Below are experts of layer 4 (counted from 0) of a mixture-of-experts language model. Rows are named router (the router's row for the expert), up (a neuron's input weights, with its number) and show model dimensions 192-255. Each number is 128 + 32 x the weight over its row's rms, rounded and kept within 0 to 255. Numbers have three digits each.
Before each expert's rows: a language model's description of what the expert responds to. This comes from a sample of Wikipedia text that the model never trained on.

# expert 8
It responds to: Prepositions following a noun or participle, especially by marking authors or agents (album by, certified by), plus of, in, between, during, against.
router:132174174120106137132102143145114116169128179090162105161098175158086172099130078133096082107106118056078142125082181148122177107117128176116114158160087122123146194168118157125107120117080144
up0:164160155106106179111102119150100153135096044172145140203199138161085095150160154129155110102114125166121157118174171100107123114155121068152186131149174126126155138156162102141137167112113190
up1:167106094149155095163191147099091125168184174133107111147182137088100094115151127137113081112133123176163129090137153127140134140148130134098118095044145106104139082177090129128082135138141110
up2:098151128170138092098178114157192100074116094165093125105142124124166098175131084152094159134128123088172162109124146113097160123115111184093200104166091109178156196147171106081146113172111131
up3:083209093177141111115090182129132163093194067088089090137121212200084121137110091136072089055120154154126168169106117119086118158060149081152134164101123144125062092202152156186175084124161111
up4:124122131108069090074178143095181113146106138087139062199098115084130095120150093135157147189150121131119224116118142100110203197136159141117126149089107088097101119161137165143145087157102154
up5:166061115079142126153136103067125102089150098143157159108133169028131103086135141171154142105103114119150183123148113159159156101109154160173120139116176112102170118089152149071096107180086085
up6:155146128110168123176109084105124138136084121102121066076096107137126127117144094142170166102134146094172142106122134129120188070143162122169109176191181155140118092128133176077168164120086130
up7:138107151115110038147124154131112142054122155056141168144149108122107166139102126111132156145156139194130119094102132136100160108168119068101089158157190103182139128129115131147111139145135116
up8:092167060121184198073159100069118070108079121129173102133222090165150120110104077118157109129150113109140085141124237128110108160127105120107117147155109098164033094117121100147115162121152093
up9:137131134087172125115083126137110142132114083116150041128074115162176117115116098181149157156120140160155173132099129104145173182153162098084077132137154193040127136160156105142190193083145140
up10:085137158113098174128085149167118154145187121144139106137135083141135133103120160165107164111162131121173069104105111094129119090110114148073114122140145157137060100129096120146117201078159086
up11:167218101107135110111143153105101213141124147120115171168067136167154100074093109168080088127147153106113142203208141104121135135102142109137120159170086119100090130112148124098140108141108152
up12:137071138111143080122064154117181156127098128156133114078069168132109076104122141160075119101125162107122175187130113149119148154113158100120200177089094135110094127120153068128150120171173159
up13:155130115169112170085102113155089124082161109174114203124177149184140113057144151082125136140113090105179113115151155070181147135115115192061104108127141165125158107149078144126152154195143128
up14:111095109143120128085177123139079168139146120113154073108118125113114056210100115124101100205148128116084137160137157096148100129170114145138162096149093067102132062115088124161178113136130148
up15:122150053142131143163124115163202120115141135150150107098156118119145140093123106144133133133156111134164128143131167086170106116136205167131140109155105156169103098130072090121080095121141147
up16:092101090156146106117119172156108075168159119089104056103136177165122137127054112094113167150131088178113095061130132112182109142109070135133101129140177131151115133152095129124132157072162118
up17:125095149106136160141143165130107110195120105158117111120127169125147123044094144110133147066112137207148136124161109134156113137115175077169114176061169138126097108141135118088130158110144094
up18:098163126154164123129121116151081057079085158117173201200178103089067109108148149163174129152107179082142185107131113131091089212106084122134155188109100107123170142150160119076169116159138152
up19:157140141102111101111121182081141077168150136116159153135154099135128105136096135077099096141076127155132132104069101153121096149160165096057106115126089123123110098163142134162161142130138131
up20:206131078112129069098140146034087098200134150158098133117121141187115142179103068152179089121144175067165077142089152086145131124149084132112052131116185127190118136117093135181125123095106134
up21:172148103081194215170130182158119115158131097055132072090107098117113199119154112142168122126106078182132144104094104129092112092071144137169127082174164138124143109121105131121126072070108155
up22:129139092066143132105150172079206148110142088116116107129125134126138175138075170162217137069118148149114090211153091149108111101104069089156089137107176153143104069079128139166098062136129058
up23:078122142144149118068087129099216133125091076131140159107124197108123101100163156105102086139137137128125177112103122118117103147061126149114088113083134135138113154119134161088080120169144110
up24:135153100081110171149111099178150186156073131102119123089110188067134162143156162074120094151125133134079142137139153108082128154129178122141116091104085069198126116149143185116103166116136160
up25:105175101124110085080166118106059095099123136126187194098150128149086086174149124191131067086112118156118107139155172157087135136129166076142174152163091151131104099090162183111181106137157123
up26:161131188095150136097165170109158182091146148113084170104105089146151123121187108153182148084138131134128129146149116149153128146168145185141087138183105147113150163158154165122129083107131119
up27:131076113044100119124093078093099126136151121186104152137137143140124142142112153133132101166129160146122130118155122148053153131135107124138103111087178064144075108166158168087122191108119132
up28:131131078143055114148103153057094123139130173113186172087070100115145143126107118098146103188144075112129135179142179147130089138141073074078132120155146159144134154141145142151153117114165092
up29:119129068156175199127103073095054120084086070113114107134123090096115075126120110134155103173153193117100173120154152117102134160097102120131172176115074137137140116064114114167132193101083146
up30:099136124130126163103129110108148098076201117059135161101113114108086127076130136100183111101195109118171127127163062082141100096133165052143079126190136167110155123090077122070111118129137110
up31:146105103093152116157113133097154145109118140167138159109164102104084143132130132129113189116137126165066127102172137134138166090173094093116141148121108068141137099156138126093105176114054143
up32:087160143159200107163137100173130137139147130096132114096125125142126134161162136098144108139154127107150123113122120149119062142097156106095140104103187169106116141159109150144117075160091094
up33:090163156144108114124158112077119138136061111162166082090151176110169140149068192138147144121138119160085117112130121183113127169167134132105114103172044113164089178102120159076096157122147118
up34:172120095141126126147107141115128138162170099110129183063117069141148088098085095129165098107183117132155157101143128134115109146110126150109141121106141100113117113113131073091068149102107084
up35:150063100137122101143108155168199125102118098085056112147139108110143151175165084154156206095103152126103159141115113052054189124153145136129147122090077051103063159154163099096109110115092175
up36:149162152154114144141185101173099124141159092169099168091083075157164078074081160137139064106116097166142103094092157125163126099149119146095148167142112116179104153141114145135138119117138132
up37:172133159093103094114184137101098130083084113136173147213142145148122067175103143093163096119098203181119101140165087147083137124168124099123099162155148087115123120130121166122082093097156088
up38:159066090132120133137147084130051137128121063102148184164097099134144131124103103146104199186160190139105160131139076107137140134168101080095123122153108070081190115159088134143166094127145129
up39:105153157119129152097143128066120158140105108092138148104149138125155151103118089174108040176103077185129100126104141102130208130124120185121130079107174113095128113111126132107185078142163101
up40:202146133112117127144122139116133089103124162118188144159136122163156114198123158135095115156182123132151224159135095170147122126092151132079103082148149094127161069121164086125169100124055134
up41:154102160100141142101168153092095137190120129145097114156089154049098123119138138115133150157161168129118149178179077159128050119158179065165083090197154123108102099108104130157097161135162153
up42:081119077119084070111134135110052069168068186135131115141126120139157152175107147075137092129100145179101156082144071141157088105145130131110128096210165115130142115138110153115144120069117110
up43:106192139146108070116188111142156087128129115141120140204137164138149140133111143130161097095133061122153222131171118104112103159081153148142156112122072120163108169106143117107143120143069142
up44:096148164117139126076127133161108095076154106118152093078125076093164107169171157180137143108073148125146159108118122213169099138130101142093099119113155112124137059088095092140129092118166090
up45:118177072161106131139140121136139141083061104081153141131126109142136081175117186187106150120113154160118175131116097170144193122133085133145137126150106153143130176116140120071124104083142135
up46:149144155172154099046124100199114100132109079109117068183159176138089120121157136142104200110182138151070116119131118141165156196095115111168128113124106127116165145120131091095144091126132017
up47:134170072143082153126153193158151088143152116095126173114116129117089170169089203122204176137118096134119090113111146163176099135141124164131091093138169104121094133122131123170104156065129091
up48:135219153098128174107135179111135079116075115132160164171126128079101132188171141125134155163088120146113133151130140072136147180164100137148130129131122086128109113145106166182120115065212132
up49:159116143095116092127156142141082097153115164134147097097158184147132126115174156153169139072114126116087169166077134110100136168151197142161075184086137180142151159114120136134113197175118102
up50:147098137147134122126117158079215162119156105079196126098109193161116152124106108121217100166174117117114151080158077228133109160133104151126142102158156166166104143146135169163141142098111109
up51:146127119134078115179129079094104198173176173095124094151128170127177133153192135140139152082122092152100155107130127183168089114155097144097138103160151170067077157117121120148142090047130182
up52:137092140112192093132099112162090194074141124150121151157097109148173131096144082157088141153126142151125164120096141059145175128149158129081123148132119184136180194073113128113099123067152127
up53:103142160159103106106112110145058150131144123174118111152076139095148089156125170207139120088146163173131096154110131104127095120153126063088141106090136133132089103117136165109091086167098143
up54:132138114141123166160109116137119079150108101108172114115062178106150078148142047145146182115101120169150134124097126115130108109054175146189095110079179176105083098110129056136114132099127149
up55:079115107158153109145163156183127067123081155176115130110161156129160147153130124122144109116121155117143140123118112084132079153145164078090121170170134089151144137127120135111112097154116144
up56:162082131122157200090119146090154131086119136107084162174186081093086128143106165162148092167055141091141119122097081131145110127134084137145131170121179128111102143132139113086164087175106145
up57:097114078088108051127106120128171114088152168149080093080099159131084106127140120118080083175131093083117083089097121144107148119096141059119172064085098145147131113148116112135073161194115129
up58:080083123150102175161115181132116161110168144128104131082140081171120134124142105136114122128131139094169139106135134113066130086134081146151122134090078139142123095093093165103080065091169087
up59:100101119131139175099109140175134146104144105046076133131155087116105146127168098145161131090119156124124094173170124083163155113133161157168120107100119097086109160183064107116082137160147130
up60:136097156130149103131164136138168136132130151112103116167167176121084151121058087094098100109123151139149162149175147159095135151166145082110153126110126092141120100147147126110073098104177108
up61:101105170132167065150130130112154132110082176092210128120089135059165066124085129148109095203090124172094139096138228159175086155173095099123155119155138106093089097106070114106102157129101089
up62:141104156131172124131139171117169141119079156087146089084187084133117178165070187050141176113136176121153082113201111124084103149141114160110091204156130156114113173116128145081101119111115148
up63:155126129162079086105146141100130108077121137129120131194120093126160118159121185085101133132152164130210118100108121112163111161155138100079100098153160083116133082085113149121111099142173194
up64:108092162085166200130144149139106142092154153156090091119130118217098118153150121144085142114073149101126100129068070086168152138116089117099110104135101100171137135087120162172121087115174173
up65:119122159134123125126113184169145183133154108119084212127109161097138133126103103153112158146207096039116123170177087147117100099053128090084160118132193142108122131069141134110124114105123159
up66:141142124129096133091163100095048158087064140128114117115195144154150135114145063131092121139135159128159161068088110189100153171107115098143152115118090168166064127092191145134147150106093081
up67:149156133180165138128122137075180087080082125098177136155105150141122112160160132178179105099198179099174120166134050087134169109093132112109147141117103094176139108171163111106142137209098107
up68:120147128059165158108131132143123179131151128089129145157125111129177177121069127138126165089127133119089043073075187157136147107144115110138093071133117134160138118155127114123099116058123145
up69:119127112071139106084103154100156179127167169129117097079144097128152059087085154072158072143087082143165120145116121127106113141115123132123127087155118144095053111165157130149165145124120154
up70:124134101139196087126082094134111097176107141134085135129133154156147120058126131132089141110097162110114090162160080104120153156069102120151112176149160071135083138101135179120098133109196106
up71:123104099160106130117154120073089108066098145151089050084177083166143095095060150158136136099139085135142094149103136119145148124174139172091111152093138085152085053124107119137102122117179104
up72:153139142114072117136151170155176133138123130097079153063117101095067157143121124072178162154193131131166126154140124125111111122114137120131128124202109095073100126038114171128124117123129068
up73:137098166127122052133157072065135154153105153157144101112127081086151133146146126096059199129169132111174120119202106103106156073106069151146081149150087117162122118147129075155161126150106104
up74:092091127081141055108104150094158118128070108061157111138113129047101112156148125075096118127144129180106137085120157153147134174110194219083141105141159113152119130143156080086127078133131196
up75:060101108124191107069138120117130132103117108084116156161139107137201124128140121175107161099132115124114114127101125120111110150095144165121146097088124132154133134196105116075127132064126145
up76:118094166135180128134166178101088114148129101173142196170116212172077101131139116134118153125170147131117109157066090116125150076136096085090136104178164097120136065099134089129116076113197154
up77:085090136111163141155126109170095134157153101140082094186156146102181144140124126154207174163168078111151189083097141134079135110128175138158097154155130126078083114102105113088158191131124105
up78:147111137137134059140141092198092107141131123174094140150117121162056159152109166104155143163170119164082095108125155078120116115096117148104106080106221156112182169125115150147098139119125105
up79:148143146098145138122044122121108136131132139135133153067132140154129186142116188096136130117168170147124153124065132162116110131111078113132138159136128085111118144190084128198120174082158145
up80:100111116170166109065173114108112112170167083116061148142140112098155163146128181160098170111102114121096175139178141127117132114114103106151144166153145113133108134113144176138079138081128066
up81:089170141060100143155146108189142131094156085094173131108057131156142103171135156170154074127042163138076154135131158106123142150127067115103107129161071176136069122156120127055111102140137151
up82:147148166134141108074156197131133119126123144072096085169117117118117134196151145156131160096109131135109102151103101107086140057202151114200113114080125095163121124176161142144086154093103133
up83:084123058099101120149148081102131168138162118085184177085099081165074089129077149098181133121106098087161159087094160127101116121133165141112100195129156094132072118121118155161070116153159062
up84:141126175093116079122101165130111136061114124171148115118099085151187091089150100124134092169130167127146115130149110145130119119138178114199166153147159126130080170146113131148182132053136087
up85:129138106143127112134113151137111132116152095117155106107177094136123124161072144117137160121169110186133069105178164105095130173134110166179134233090130148071139117111120169088066163068113185
up86:091136128062117202137104128091085127172203154124137196112081138108164175119153099142158169094157103163130110100104139141110039159129132095114164109120100162098128107177132112134152132128140128
up87:168063133116107105102115142109087162126125116143153133124131134098080118112113123120121100096135086137171128162169159130114137114094107172221088120153110119138071129187146158155091173090156094
up88:101122142075092169159133063161115123152066140094169093147106085096165079097170136172104115118097166109144180181150120193065160099131193116127068184174166134120108136111121150074168137165130074
up89:163103079141176101074105087098137112146079123129082082133188173163148100089094143141114112134151132145128074078100134125205165111137107160114149132142121126113146117147134065170068125127082157
up90:153116149103148106156191093025082118148107104072066156140125161162053099103124172133120122132094097116149112097168126100070142178128097185108113135079103078139151062136093103107121164110145134
up91:150136144099125146109166140100091199210188106168062133138068145140044160155133091138116080144112146150117099177097124185169111164160109109110109122148087139159159091086126113135162169142166124
up92:044135089133107170093185186113122157109159094161121132180115148065111144114153101121180117153108129111169137128118164171122105143125121117031120135191078140192099128126144162087114091109179115
up93:164082164093137135093130153105074176139162127148097178182117174070132122115049108151153142103095187115118026083116141084147144143124127123181161125126150068100127083105195125110068156142145089
up94:131164119131110165125162111085185099174096124104172111161167085178127156137153098108136187131105181102155135110154161078132117155140129138122100156069144057125137119178203095150150103148140121
up95:143142243128049075170128110108130166104180099054130172157111089080118112158142086129127137171104092158101178104107170122163153146141112127120102149121153118111126169104163164155088103120094109
up96:188156086065103109148151112153103095156157142135182074130100148146116109136095182120157171075088117123152107164125132126154098093141136123156074127134073229204085118115126118182098104108099153
up97:164065100123097115104180164145130109136118213131112132144123119198131093135115116141129093202177169129131136107136135140067114133131137138169077126129166120133133108145089086046102174104166103
up98:085111113144111203158102120117118150115142087140142167083144128104126100109145098082070106144159085150076119114097105111069121122161104129114127114131160113119126136061129174200138123160150149
up99:175096141135104136092150075153182145125130102140129096183133066159059126114129102189163149115080081200117138127141123134100115102140126106120148093107084115116095116106157150081116174123122117
up100:072141129121154115035149089168055091092122190136188117121161167154094088165114118157112072136158138161125136099124147110143154168121124144118179092095072128125150157133073119066139108108120084
up101:105140070131142131082197160076171133081104109173115109119113154140180128123133142124197099156180147125142125135157120087225123107095117132128146138121105177070097193115175122133156136130180166
up102:171109162142128226090172097137102147104120110115128126144126110143144136122100148166166179116163171140130158148142088124112162142070077078108112139103140146033167147141094158090147111133166118
up103:097191156138124213169110098167163103173142056119069135191055096138123161144099078142099139146133082138151139064127134142157146126079118121212187189117182100148101098158114066120148136098130079
up104:151209106104164127085144173168136140047189106124210132158140121129120090163111182153174149213085144142104125114172127070096111095105146146074114125095105124146128146128158132149186144154116147
up105:129130149101189134200149118125149135124074123198109107100114120116114118129136104125127087112154159106104206146119166126102110174143098099138123170179064114128111093144107110068099146154112128
up106:104134118127102166169136148128140129149181097089193118143150193141095122110138085125135151130133110111128057143171130155161082119150096110124172150069170081150113091096096177090189166094149118
up107:098092109131123116180130164126094177139134107141184171137107213120144123119103150092105149139129127149114137109145158148168119134094179105055086129121156100120161122151110130070081191095172156
up108:176148072120120123169124119137166188153167177101124144116145156088126128198115168098076075197197155165104065144145094161151119121176090152118105141136135112198114079100121112142158096104117096
up109:148175071167100119162133148129129110166184134171120109135118133094109151171117128087125190092091085080117127116148103107151089131150062136124115157121223103128062168094105120063079102123141165
up110:120117090110085115110131160114123138078131143128147147112130163096133180148145170127132057123078101103167086147117105084159103113150148080166126075112112121226103139185088151122114116124132134
up111:070127138083131212115167159170140134081147168148108123119135109170084158155098187128143152066076080156144148129083092094161130085161117149077125141114089168165140143103077122101090165196088125